config = dict(
    router_score='softmax',
    head_dim=64,
    vocab_size=8192,
    norm='layernorm',
    lr_head=0.0059,
    warmup_steps=200,
)
Below are experts of layer 10 (counted from 0) of a mixture-of-experts language model. Rows are named up (a neuron's input weights, with its number) and show model dimensions 560-639. Each number is 128 + 24 x the weight over its row's rms, rounded and kept within 0 to 255. Numbers have three digits each.
Before each expert's rows: "gets" lists some tokens that make up at least twice as much of what it gets as of all text. This comes from a sample of Wikipedia text that the model never trained on. Tokens count by the router's weight.

# expert 9
gets: "| ", "% ", "f", "0 ", "— ", "fl"
up0:152118159094148144103117110125112108141120126138128129116087139152156129084127162137141123142130093141126097144167140128135124093116169161168133146182116110099120200184097152143122094103131152134072142143121108124101099099106122133142142126
up1:131154131112099135129154121109140134124100145119101104141098131128069125156113137095139157126134123078175176104124113132110083147149106114134096117129129115149103103110169146135132086078069135121095135140159146167133128142146137126132124147
up2:110122116098121129119100104147136131119177095163109078132173110156141142142169150109158099103107122107146141145152129106128107154168155120148131146160095126125145139118145065137116126137146118129092087114077120101102158121130124149147116116
up3:104137166133085112152144129108113118132122137138126111147162145136135128106093177114111149143164109106138117092146122142171125121059090108138169143134140102083104145089109065101124106123122114098170140109102103095141117146130094140125132113
up4:179166090116098087133121136114143096138140138137097126118115174120131154131139094138153126119147118127085160174140156127146167116113087133140138116164095124096121109150117119112140158136134115124147151109133111149120156109098085178120119136
up5:115117145141115123106143139109158130152112157147113165145149141127129151152120154141170168135139134124073158132137148127077132100157141106047137110159116126136114145159116103104126136112146123119149120107138181155148125097108112141144127128
up6:133129096154114136161131114181120123118144165127170147119071116126100094165132137155132127110141145140093119112099113112117128159104147124138106129136122118129136123155076098132141137132109094117152117144144112124141141161107130166081125160
up7:096116107205142162148109155115113150158135111143122113127144102169102114127167098107130148109159142107128121121116106143094089142119130138161158116120182138111136102118120112183154125101115074152103090160132158082128140094079141090149119092
up8:121116107115160125108138145122131103115130091101140146116113131110132165110126153130152144091133121099131126166103138068154133110131121124137127095151142141156095096100088142120106198148129129104112159135087101168126115111141151086155119126
up9:133132145144133146170160173123138139105144110105123170154123146145129134154125130147144105109152089105144152111098129157136175134058126110112139123112140137125162105116186135111111092105134093134098155136095133107177129112125147103152102145
up10:091123128112156105136129111128143157138119135105110147154086105136084137171113106089119161121076092144113108084115146115109115103145104154140120137163149090128153110118111107173129110156092148137128131142126090152140153142099123133095120159
up11:117125108091140142105114145173142147139152112151102123128134082128171154161116124078135135130124184126066138118153128150124133154148136096114143164147148133142128130131090130099129155114155119130141104139096133132123133132167119115133136184
up12:163192113135147123147181099113135123142131105133138097110123131163114136131127114141141151140145139116091117132137129113116145111096133121147165144118092129109171154150104091143112143122195149130119168107094108105134150158112159133159097111
up13:100157120145107113154126130144176133089152123147093114095146152095146119155175206133140128122112087126078123096139108152153089141134101141152109148076111129147109141154119122160169096094138102129119113105128125121146125156137137089113139120
up14:119171140133116140151157152112143112123114130123114158098159136135117148059055159102084162101113149139144103177127109092103148121137091145149110115186167111112117127135152108144144111168142116103174107135162144090145119137122106111169142122
up15:144165135128102132120124119114167131146141104142113098144101144148151123116128145139137108112110145139109145105097118119174153103125107106132098133130138127107127124131159138115103099148073138150074144124132123170154128152118120134122123119
up16:110137121135171102121129116081149133119098087132129081093107156127119168095161124113176174142155128092109138106107156087121148132107122180108099105145110118144146109061140079118144138105141135106118137123153110109173143144155101147100169155
up17:126146214138127138173160123134095140117107098174129151136123136144163152126128149123149135116090190155139146105133118170083131095107129153121130143103113108138149181118124127142108125099126145091103101116122125158143155171164090091132125119
up18:136117114182130116159167128156111179117106121157125140105131122119112111143128116099130121101171126138091115176140164124104124116151137153139137140142112111076093135125138127168160100138140147121086119136106152156094154123136129126113119149
up19:122167140142102150120150114158100161136117118148124121126119149122135118132129123130122160101106118131102104113134145134133137168119102144154143150127180097149104096122096127117094130142174096162145152171112113120159121177148100125129132129
up20:165115142156119140150152146137123152151157135122135126135173103142093154114124137158147159130127182157119119163159124136093135113103080148129114140127150115111158143098135140118113102144142151153114158146081096142103141127102122181101092101
up21:121108177162109166106087123118119092113142110148094133158121097153118135143150109140149156116153134105103131134166146124089145111119123099124154064141163116141158158102164138112119144133137100112119152118151114121164132124114127120162115142
up22:104161127120144138133136077083106104100121151131134182134111141116118107189120176127139171128140157104132140146112134124140099127088186125167094092164114143113182127113092113129151126143136091113067176125101099105158139114114086112134133151
up23:166104111109118171128120142126114133161121120160140135113155132095133131161133154111160133099186127139127187138170134161099097080128149158096113109141076112122124186107140149155085135140136133133131176120133131136104148109144137169135162105
up24:103134111088143137141130151114131163103135094104138112175091115102125181071147145148141183121099122166062127163166115150097096155130112156110123108137135097133078112129123131084105154176115122150131090109152137070119123133140124155159098107
up25:163134090105082131158160134110122127133150114148097120103112146141128147150128180073122131110140161155124141131128103161111127122098139127177078098174117117142118138152116103127141125159145120135133104105107080136148140096130124121098101107

# expert 7
gets: "(", "of ", "'", "D", "K", "\""
up0:101106150136144119144099117095098148116129141117104140100114125153078157136138136104092126125147094129097102128109092123143124132136106119147114118159108102120129137105165118126109143105089124159129122168144121147115153107165132114123156120
up1:179119125163128116101094108100118134110128107139168113063094137087173129136136125142143111137129155151114161122070109128122104150111084140125105112106135127121162152144102094132083164152121129184159137075122111149122131103112169140119099080
up2:117105112108109102093106154100120144099108161117133183125120122144100112149128151140168128141149128141117091136164116167136111191107182208101111129131121147157114162193161118100116077128119123110153140098105194098165134106125120125095111077
up3:145129132156130106094144152113138119111095150122166132102094077154143137149135119152136110136104145104157144132095161163147177123161116111127129151125090111133123099136125071116108132149145126154138097084113141125134126165118136151143120149
up4:138110139150118148136150105142138156171113127151104116123127135142117097119113153128158138100118143150115121115158127134156166126171142115120122116141115137111152130150090119110143108165128091149145151182110119155166153119119149116135069142
up5:085128147090080131117132131122125112084131172115178087135077132158156115141134114160128127106107187111156144121161115144178114116122132144114136115198092162131155165117137131122106164095160180197137082101104134156108111157107088108089112124
up6:125093130130110170108155122164134119141140090101135103073138119132100117115138094131135133148160135133152170113140151099145118140098115133116155132157152140177160156143130157096122136083121116152166124114151095118114207136092128118122142072
up7:121170106115152107106115134136132141138136114140155117109103120124156111140120123128098133129131147117140146100118102139102091134096143143147085162143128097136155143104073122080122124160149139116083126094147153103134145127113139135112130095
up8:112127098143168073109116128147121134146120077103107179117090128089110135146106129142144111149112130098088122132142111115098130076155148142116149168089138110120140095152110129111146090143128121096099150107127083122142127117144141114142175174
up9:103106103123102137108121140111177162146120092136153125096180098085102123108161122099132160159105131154121125116142110095144127112157128165123165163156141128132128126118154141105057117124111123106091117173119103109095138122111135076161142165
up10:146103080160126147109119140121186086119119150122110104129125127098144108143149140141090129165153153134156124118136091154146113128109125139139139118145082120152096179115140090103138146141097104145110110127131099097117135152138162104119096108
up11:101144113155112069144143136092150103136159074112131110074116126120129158139144106147142115085149118151120093132103114141127093157150125143098082171175143092100107102120135135134105115149146145148139107133131116118118106140143099112110110095
up12:115095146108118115112115149102148122147123095096129155113126149146157118132101193108092148132137145126089116130075154130111111135126142167120157111147110193124142100134127146119094089139074087146144133133095134181141102105128123081134143090
up13:103100075103166133149102138125114144107111165091093165179117130145140147111126134110097080135133104152091158126157144170125157122106142110151097139136140125108127123119151137113154120123107158117154137121124119106126125105140098171100124172
up14:123170110149136114125183118091145132109165122123100128140142118141129090138116113107147148181133123136046104141115109143125122109138104163133125150105088135144159121195124163108146123107136115153091138141121125131119167115180144139089104121
up15:172132122117183104150145121173135136114128101152111158105123150156169145106100115141137117147124121175128093152107152156141142112165122109133158153125178140117133111154122125118145132147167099141107086099103062126128133122100176136139110132
up16:157129129128105119099119122131160125112153090084093079121110118128145102132140136138142080142118128069168118106087157068177129123119112125162124125096129126096128128134126118139089116135129139120116138100117098124146146118084118096126111158
up17:114123141112162105145124086123163140117156159139155112078086132124106129151119147147137157152139130119141159155114160149121133106141137098147154136127130139130152145129159150130126093171109136125112130114144125136149128138113106148117161170
up18:089099132163134127109170118132099143130098147138118116127120110106118152107170118135157090126169109106117110143085116124112140121108073145135152135103132113128146139121222128198132093127130113105127122114132128142161120127118089146159138131
up19:125129103113118114137192149131130143143085112132136135172138151150118121124144161134104147126101151127095169160112146129128124129131123158112108101131097096144117101148151132132133100135131137121146160119132145121145147095156128135128090116
up20:124137115115175128167144107089102159126089140163103133139138105132101168119147149142100143144104103165102109109124158137111136112121115102145107148144145133134144101143088137107092156124137093136145131153106134130117124083149094153127091108
up21:186102136104132087137137106116140138100126141126141143129156139140133137120131113141096097134159122094068104100122103143153107072188153147134132134121143123154114122167153085137132164121118116075125140151098138150154154122143139125114182110
up22:126128106124107108116154086114103112116108130110135082141118173081133150129092112139116124157122155134111126123163122152139126099129153118147130110112101135121167116139136098124164095120120145113150115085119118109208106100115140127131131141
up23:113115098118143115123132135148135133082149103128153118161138162135159094135133120076106123106167160127134122131180137152135150100122154136148099103084135091104120131144153149163123112176125117141152169102114144157111145085120142123152145123
up24:161108082166144085119139134119162109128112133115158083144105123129120118150129113112137109134112155122156130133099148135084139092153162097130164091110119113153122119135148133119117133125135129129150089142089119105134134076165145141090092152
up25:135116115107151134118108173091133112134134104149164105126104143142110095132133093110111116137153151152094147137146110148127113135102127085108120108146103130124115111145099140072103141153114128139134165135124118144163125113172129152122109134

# expert 8
gets: ", ", "- ", "o ", "i ", "(", ") "
up0:119156147117108080130110116113154111110129189104067068096165133151082094168124121171161114181115135098117110155101165145106107119109108157111139124177121094063148137111063111103150144166119108128154097154088086135125104160173142161108124154
up1:094109107107141149155132121100124173097143148133091132141144102119103125147108097104144116110132130153125115141171103116152050109071140108126139119084154116163130085101096163112124129111145146158088112144118120180163181124151128094102105174
up2:104151110125132143105110127131135105128133110133139119109138100154090165120130134146173157110137159143114107120171154120113093162108117117159134137155144150138133165153134168109121150118150101084139137134133117128176155123127152110132132124
up3:111167101147121110082130106152091160153109105177119187123173167115114123156146133193136104167175124123114079108180091102096083131111166131137123189132122118159122140106144144114129151132150157113161141125143074140120133104084087129164153136
up4:165135097117143110169133117118073127129151143179079098169131107139118105111133111120136138140114131127118134124111176150143145119128158131119168113127168140137086116157091108110141127116115121110089133121135143148110120117149124134115137128
up5:161146125142128107108123124122138143117104132144127122125160115128120145114101087151120132094113120143170116111085096139139161113133187137136104149147157108110137092089146108130121155140089160100127119135109149112112115139110138167117105102
up6:120100114137135111176066130120091158113131088140124126133149131115178149165142108115124183119129119130090073080118109086167105115141123117103133121130114121166157131101125108155131115079145159139114094128148098134183154078090163118117072093
up7:113148122120083135123116125143157146160110099161143157164103106102147167090097094129166115168111152123122107153163119156168153128125123145164126111131133167116139159132110151128156125159168134142135083153136075130102088143109144097147117142
up8:129094143167121147097098063116149099118158137137075104123121116142126172184153118132133133118171147095118090121105140133136094140094129091158163153153123200136185114130136095118128127113178096104066148129125126103111125139118162111165131136
up9:131117153131143146135076111115162126154127138142135128141156118144128108124118127163110121135144088124111123122128125125128133146108166135167153104151138132144099149122098138121135123081173086110118137163150158139111160147109134133099152132
up10:143132116117122163097136113119118131157183142127121151112145138136129164114095059118154116124121183101133143121157091098140134122170121105138139158145087103166131137126120113156070119118113096143097140122142156156142116167119092152109126156
up11:106160073110142127131086126095101154134129142092140123136131159108122081164119139184123128098096144117134113140084152106116122128161135118119092134117148163119142129122111109149135115116131159101116124131160146132157157125099113127152110172
up12:117083084137100163101122140141081139121136161167157125122158151128132124164070124147107136101133137121125160116116126159127165158119131088136096140112144109132144092076123117129088117110163145131109123103156149118164103138108157163140124129
up13:145163131147129118145152124074116105113131076134145126134116137108117116155132109123146126117112152138143154171145106127123104168159191141106110167121122114123135106147140141117123118171101137134147161109111134155123134114138104118143110107
up14:179108121146129164131112116101130125114117090154121171157139107146127103138132101125177128134115125103182186156101108114162112152138079116122157110103126101088130100128124111125123165144112131148136087131134094142137094118097170115163157109
up15:152146124112133110166110084084109121152139138087120119116170143137136103110120104181114124120160155144161111112196136115133088106155138135118137119117123110168156143090142099127085126106131120106097163155140133159133140107106125123113093124
up16:163119100115130142127128139143169137141113140109135127087085090137113156093117095146131124134128153106109108135080135100151153158123129105129092123116133095182142114126093111121102120101150127107129136133120135124133112116151144142115148106
up17:129129140163129138130130141137133125116144175136142157116110135142089104149125097128161136126177167153101129118156114098110121137141096129115111124114133153111161120149158125098132134119125150091157099136136124127111114131172125127176135166
up18:159145129124124107118140116138134112091126167103141113153136129102135131158112113148116118120109148135070097163123169081158133176129158128126136149128164096115121109089120116085123128085154149152126146121143156126140154095150123136118118107
up19:156158076114159116132121088171105112095111168107197088111134092144086109130161154106135151129139130155122119141152118166155152125119120126114146148119119160162140097108139132109103129073112154108084118120071131086145123119141101131168127120
up20:117145101069151143105124110106136093113133123068164117107153119134149134102150104160106139119148102111078150132102125171111136114137080109117108137080187128120154130118118149088109148153108110085141130116143118121126137117106169119162119125
up21:135150142166120118105151152131120117149121144147125162109108119116105118126151082126139158138096174117109139138128127123100179087141102101113100170120104166115159154129142113174090123094107137090117078122166105144129138127099110107156150149
up22:113145137135168101138144084163112137120124115122137108144120116135154123153129160141166100150094105081179123093105119114157147130180119141100139157158113118156109154120090121128119123136116092119152135127183105135146097126084117139049121105
up23:113100125138134101144090096143125146141129139122140115117132089093156128108113131130126131130079104127144121119101143141111122153099124085104124158102163117111121124086120087143112149134165120127152132114148142156121094164111114130147118081
up24:089130106109143133118153113140106113113170151153147172155154135145086127107159153185121117132159108088101200130142131190155102087169135103141126110059107129091111124101120101100104155122149139145089143146143127156140143155115153107097116107
up25:104141106134085137159082141123114145117119142149082131145125158155091124104094099144135129102166114109150119131119136100159135142135127161088131144099134152164101093129160121124185105138105103130109148126124123119100144138124137101155095108

# expert 5
gets: "\n", "-", "\n\n", "|", "==", "==="
up0:140135113143110144135104146137130138170103139094112116133106131152130128179109120110110128120153114134125133101178113124132107175101142151126131139091153129129115130084111116125109129122093131103148092179127100153143176125111113132167111109
up1:111107082133141113135129123140126175137106141104169141114052139097134144132139128131137144128136110122114155116123150120083096132146117160080135138175147123097123134115103117163168102092087149126145112154137131101165121094120074130116165185
up2:149124114163095081146130090116140140137144135119119150157156162139162158132121163146135125160131109146160106112100148148112095121094170098140090105099141076126171156107109122138135091114117097146110106120095115145098182090095116079147098124
up3:122164148159150132113110166163151147100099143141125112118115102118131128150152119105182133104098143150113135113103109087120168149115098103132142082134161151115138102104124112090094094131097135189123124188168084119134152143135139112113145124
up4:146144131171123127148113093129134114097105160130118129105131107106172128140126114106143138125104143153150093140132147100137092113155094142151126163115096134128137116135139188105114097147093101132107125114135101182154146135158180123153190172
up5:126127124144145134124121143159114095149118195139112158131135115156113148095107139148113173117140146102104090095095130101103111135111157127133130138149118114166138151090136154132151098089174135145143099093126142140181085111162134160145103114
up6:148149097181120137107125153136096110104157110121161087164111161122118063082117116146145094098125145165135147166179100131181175138141138139150122106121093130170125115116163148120102105118168110111108101128136118112099144148071134125137127127
up7:125102141153108123090160139108153127086151140093118129113120113159126158125164150145121137166143123139137106151124100133097119151115130142096137086127118160126137144147129155149164101138155148176083128107198133116165169151178093174097193146
up8:138107080113158126100145122151127144136112149134121104108119130130140099143100143128134108117139111150108132103129131093085186129112124149123149131095094132189101105127094155113107130128122143146158110140163072179151119110157116147096114134
up9:121152151104103100152140099076134135142131133137140137127099144107156148122173150123163138099113115104153144175125094091157113140136122114140096135146125106063129117132114154133124139139165131079156119132138115160117101116101096077156097137
up10:109106074102171121126068134113141098086127104098115148127104123121094098113101099123123132166154149131172154127148152155107172127107124144139110135147097131102140131103144112144100078183150111072151123137136157142090111143177130109122147081
up11:122146106123129208168136167108122114077163151162132138129120129138091115155090148127125165139119111114098152139131167168140115115120140156138126086117099067090150124109129125160135111133110120144152126102116115094148130118139080128161108131
up12:092133118129132093132117173082140141172147183199144151134073107138124129078123142138128125090132169129104135130095128088141141167114146138128121149155144111131121140166116080169100138068125126078136171180145135132157138120116102139085134130
up13:093153112146076125114116125131150099066118133141140145133113140156120148173097177189135110078114167114098113149139131115114119134138115110129138153138106156136163104117158131101134127102114172079107094105104159109095170118142078133112163129
up14:128085111114104120152141104076111122189151137115127151090102123120137104147129165132117184107133134129173142142162105106133136130093158136092086107125148117077144149131132057130113108144135123172129121097106074106100146153084110122127172120
up15:134129095170147108137105181166130108097131137151137139128106060135175078148115119124115114097169122123135121121132090143177127107118100119178120118118134103064161099113146166156183151127109143105155145101140146177173118124124127110135089119
up16:143151173124129157173120123133128115125103137116120135135104140118137154079152138133134164143121124158123148133091121113121093098150145142122143086125137094133111139105108123109086101108087170093131139140131117175151130155142096110108120120
up17:120103142124138134126112152150084110064136154153122128125130083155157155166090167118163117152107152144112140143113117115201137105142075118125133129077155128130158129117128145190132107105111152181156145154158098124117148112130125076149100100
up18:076107108107098142182158148114132139124116115136125176153125126150145127100154157143126146142116130131161114107140115161108092151132180124138126123107094137117130117125125115104159146101108125104158086126126108100103172121160100132127115153
up19:127135124188159140112108141152111091116112139142127090108168106107158136149156111114162113125144139135135124152149122138102109162145082140123134134156139108149133200179167137178116139160122137152121117097109154134125103151138093101112108148
up20:162152142131129116110114124146169150135183133112134110138159088127167119136108160088115121094139097086132114146093090122106098175119109133127142140140129116142135113142137094097140101134135102078078110084134136128170123157134104117110151142
up21:134151114125115144106149140123126152120147097129146095116093165114132127124115153105140131131114156137117147072101119130133124142118140094108109142139120139142165146113115096123091114101134149135130075124130140122158132146097088120109124097
up22:117172110117137135115106125129154137071132111146135134125139082149151133096153089152156130121118055174129120080094105151112139164060141134130159108105145123126149139148141116147097130159072144094097137121157118109140090135133144100106130179
up23:203148099112124096090101138093159130114120136149135115105147133124167141174156138100165137122118147114126118108092088113116066099100120137115068133120092124129135141108130139133166165134140121114153152117158105135152159107127099108130090090
up24:139089138150142112115109159123180100122151128118135092109146149129130100117090159134097132117146160130092135105098124145147140123117117134092127188132105123117122136148134161118121153098175184116143146136101109122156118117122116119177136142
up25:153119108160140128092145132125148141114153109139095105113121137145161144167118096122203157104127130136136154091125079155112123130140110146102131145101103153156107163070149158088163101105123155161116124136135128152154101078095123102112117152

# expert 4
gets: "\n", "- ", ": ", "\n\n", "==", "1 "
up0:124109089136134157111136119122112147118109116119116118142134149140157160139119163147114122177128118119148089138101115145132154130100141163151135127162134129121163103131155126095119128143128143113129152163143183109123136121150137101136087116
up1:118150131120089101102122122166166111107147084114144114101122098073109161118116138091118151114122152153142146132112063116126121116165100114132152097131172113132108115126120131156119103145094154114140140113125122102175113185104057122099124123
up2:139128140135136123114104161107151097157105147120116123133102119116142156192147135157121142095116138138112155079119169125120114135157156149126130124097133125181103130105117104124150105140093112134129083153152101106088135102161158130121153135
up3:130125128162147134150118154113129116106099122102133109124117134144142131119117147119129114158128120185164193131130122097115157115125143074147140119124093150129156130126121136126165122165130134060125130135197117151161124108159089135153143107
up4:138152121101119119120122081116110154106105134115151137149121111143125156106124107130090125126189115178123153180137095130088102105116164147149143143166153138131118137127144142100099104123102158106115126127144123159165162121114088144145120074
up5:085161091136117143129122127107163135109088144129119144097132122110113162142146163125111112091123124132161097114106119168115119135153162118176160126149101126112122162158145104158139100130116145140142155112160117123071123124168129113156148161
up6:137094123131114104117151113088133111140139124086146173112136115154093112095157144130135095181122107139136173141148148095144107169149227148191112176135150157122132114102135122106125127129169109148151164133132082120158123141137153138134124160
up7:141152138141134132130155145167082088139074157140136116151112080074123106151130161154127135127136148101135118160140163120162137123140117091108081128143126081092141105121127152141123079093132134123143112129124111133139139129129155110108156108
up8:067139118120109125128138123082165114155141129116115128097155122128142118162124091145123152137132172142144102152134135109145148105118105194131128113138126116125126144159096140151155132133143127116108140125112136164123150125197127170125143127
up9:138129137144149117125168112170130126142110134129108071138166150107177147133125163154125117149165160110201119174149149134118149158125119110151116145110141116138117121109130115163082110125136101131102110119078112113110154111121090117154151136
up10:187107118134118129100107095150138153123082174129108143151106144099142140140137120146087092130140192129082130170135098129091143130149113104111168126152113106122112124109142104146132141156123083150125139148117136095146120087187135162110148114
up11:128113114104105122156164102097148166170120132125105120109103130147113126137129100125141117101166123120114162143129122133151129102122143112153104138138138138116201116110106128095144131110113118135103157120154123173161104122121107150135118141
up12:079174061139076118072105121123130100120117104138103168097114140150089076151122152120161098103125142125101087142127161148142118129080099134146140147175148131098126170143185164141145126095143137126107155139120137171104137146114145109136164124
up13:114148120167139151090111116151115092108145122137164115088061136139158119118132086157139124131107090116146150133137157149132114121105117115122108143081144092183113130140118084164131163130105182139140136130114125081129123126138110134123090128
up14:128152150138109110146166149127110134143138127169160075136102156142143149124170100104120146159161130142134115123143147151111080117163152104122106146187117110116132133119140146140157071107118140144120156154128114117111136108133124143086131170
up15:123164141157170142126105148095112147130109142112096167143145110164144184132113111132122188130136118137170143105114117079145117132160127115109113100151105104142136130166146137115136113130175092134100143141144075132128107111106125160116152115
up16:115116112127138084167151137140133126130130148101150066134105131101124121130137200141149139128134083143153091125147149142088103119128110126107115146125113093141169165139146094167116156095100138147108138098134131143111115094187105082157153130
up17:127186155148146153112078105116141105142147149121146125154100121122114117161160121136157134143102101133122110126124118150121092128120116134103182125144158182107144101112085160130124147115150150122167116125107133132134100117160099124121134093
up18:107177133110138124129134119137145096133101120127066129100093162154123144152117115098102130142118146126065134172117104142149114107112120141113125110127083132098130120101142158151134123138104107109107153137076144116167135126152082099181117109
up19:122136150081197123103146147135196111158105106121135126101118115089108179141111128143107132131142145099127109170090120134141151163142169125166096112120158081139126106055145093167158094159143123157099168133158147126131126121084158126149137191
up20:110175121126131125108126120159156174166095147107119148094106115132140146162100154141132087142115136145101121097095106177110110138127137105139175128127109138103112112155132139114138130112166168102137142122093138147074162141089103111116138110
up21:154114101158099146060170159140126116110103126130139144159144140138109126151128159125147128116137145085163160131101103109139156142100137133110103124113084085114156105167151154117131117152107146113119094128147164132108153135095169133140184146
up22:149115103126104139120161077102111153130158100118145086110112108143124098100099155156107133131135129113136105146150138101160146132111098140129152128143127122156137181120146133113099113118135126136115161137173161138102182105121137127156130116
up23:145138132132141147169138116080120172067138115103116148159143144140141132157125149128160099145143079130133116125125102104130135112144135116109148140127133150080139085173055129095130114111123136108090127154165153112100151063149131108105125118
up24:105115099119116128124121115087178091147117136165123170111121109111107155157110157146104133102118109118099098116150123073123130135061077134114109135101105094147143126129112124094119146125147137098132102113160112149129163164136150125143087095
up25:133118091134170103136125164181113118126127167138132087113148115137148130165119179109145075123122136111118078081153182149147115128108133136128103102154143106137115127110128131129109093150115144152132108123113122136122120183123130168123137119

# expert 10
gets: "in ", "of ", "| ", "- ", "for ", "on "
up0:177151134163149105122080151112120119144140144104143126121136134096123136155171154131128152094130106173121125179099130152180152174142141109105187112108116128110154154114112103113100116212123144114120111148152148137146134160165089142127105106
up1:130130119092100105120106105130133134111137211127153153158142146147117092101142119110115095129124175137141177151163111137135140095166101151134124146130127134103156163098162116146136125155165167165154092102109137122114134121118095130148114136
up2:142103096143138108111142162138147163132142160150086125093115141125127146157161123078162126120139119152110088072086120147148162139145167142117141119102153112105133120096131137137130124111126140145138076131123101142148113135145104121138132128
up3:126083158141088106139154130118149162164149154128132135143089116113128129143119125137126152105142179063138124114148119115146094117137134133127076149129132160149105081175134112157108130127115154124121114133121114146091079119140151122174104143
up4:079104119139099132142093106133143142153154128123151129120135107190121170116121149124109123152134119132131110154143107076133118069109136119115128176104132131162163122107159134083171140107142119123141116122140108112144134156152089131107154123
up5:141129143150129081131140086116152141131128170156118133160122107195115149161183138143146080117157136120104127100111128137137175122117097113139105110122098119122147133169110127086121125141099128183095113093161122113129118169110147141112131114
up6:139165114125130116137115103128188090078138082136109114174115125130128138130156167150108133132129139129104142122119101178145102131147189153139107136111119154132146151116105131140134146116117151153131133116113126142097129109176110091155116137
up7:120072150139134123121135083139140104161148151122151129151116120119109160102124100136151154102117149121074147121109154128133115102123146111137138168122083107105087111098141150138110098128089136125133122165143079159131121119160131106133100134
up8:127130123127183121156161119123156145131160126128140085192155090152125128128122134156133097153170114117116152113143136135126111116146146127137099139127132175114110124100130099145117130179108101122135126102093127138147155141127140133132188134
up9:153122161137138095113155129148127111124121125160125165143110135188066162162129134106157165143086137121103108160155121116148116145139149168110135093169134133149114133107104167101106172132155101118076089128094120157166148162130154059100168149
up10:139120131102128131145109134087114069098166115112131105130166098116166143119145139105129195148142123143106121111150159167151100106146162134100126125130101097091126112124110111112145118163160133131098138156111135116143111111181108153137128137
up11:132094107122125117139165140145167162121146121090146122130095113133075151088128161145126139118162151114128135146150144123137103131147144102116104116092121133135100101128163125123114111116141130133095112100107155158104114127123135092175130108
up12:091132123107152104097121144132106098119147104107139148171122131126088150152162141091121156133129108128142106119103132117123139129118118118143152135144134170095137149144096129135125108151104163125156140136106132135124127137148118124149099143
up13:144131162161133122123122153118148129102131085192096103131094134138124154139116090114168099127104065148120123112115130147145182142140129138109120169138130086126127145105098113098166167088147121090144096136144105096088173121108111134125108149
up14:152112131151150127096116129149141119115109131149111137125113124094138114148115140136130078157146141157152111102198161097134131182163116114077113165146100142056120125134090116115129127089116146107120150147095137119133142114163106149158126125
up15:125121103127106180113109202166139115108157141124164084126120129123127104163089143141148121116131096158090140145137119132136142112086170082133125104144148138088106134152128161138129142139121116087133112126166108131154105126129130115145134116
up16:098137114104138135117090088090144118134148148165085138166108101157172111126122141127144125144132167133168148136081096092122150122124128139089117116135128148114101114092082102116116087139107146142138109117128122142164115112124143156106150128
up17:107160137125149158145113092118128125083117136163089157105141080110095149177102104082107132117138102145163070099107176124159077111088151124128154115178122135136159108168160116130143121118084132132155117138156105159164142159095151148149099117
up18:121153109142104173152131124124147153082175153147109113132117168118170137160148096140112117136140114143113157155159159129082077135126158113117070124146113124124103119089136117156109099136120154149095161126108112176123120118145136136121116137
up19:119123119133180078120083123143140127153112157102161101132088135110127129129138142091117136076170084125148121152132133143135145116147153129135127155152119146161153126156113147163120118118123099143106123130161104120142114147126153104185161122
up20:131100084173129088127115131127114102132084111135125108139126097155117118115112154149115135141123122139111126150140163159121151077152119098146124139106101119121143097104093110117114212115143140110112143127164161100118154157101116133134150146
up21:168094067127105084167108130127178141102171126108098124099103148101123160153076141142144100162125159127098129103163153147117123078169162136148102137104130120141110140137080113118119084096142138140108148119125130138102154134086106124109123120
up22:134169139177129122104105133166145161111163144139139132141100122141166172167092098135114118152176120150140103138135148133113111127126152162145074133152115111100114116107166099133105064142122095134136120119110117173102164148106116155149162129
up23:071124145144150130114126093161145125127121127095157084105150111137114161134125119131123108131153152141095110123133163074137152149105136088109140120150136167117148113100117149099092113132132120078125154139160169102113135097154126126120116138
up24:113120075129135092095088109142147133129118131120181082105131187125148122131125151092099153135118124122136115187111126137140105123116154151139108110137112115150122151110149153157117139109128103131144110113100121146138117161086129105105118096
up25:161121125159131105106119065129158142145148123145097120123080112118113125123118124111124124135151121139219141143116102160151138104164171147102166138110142147135161159144156111155099092126102179110096109117122119137150123131137172096115129142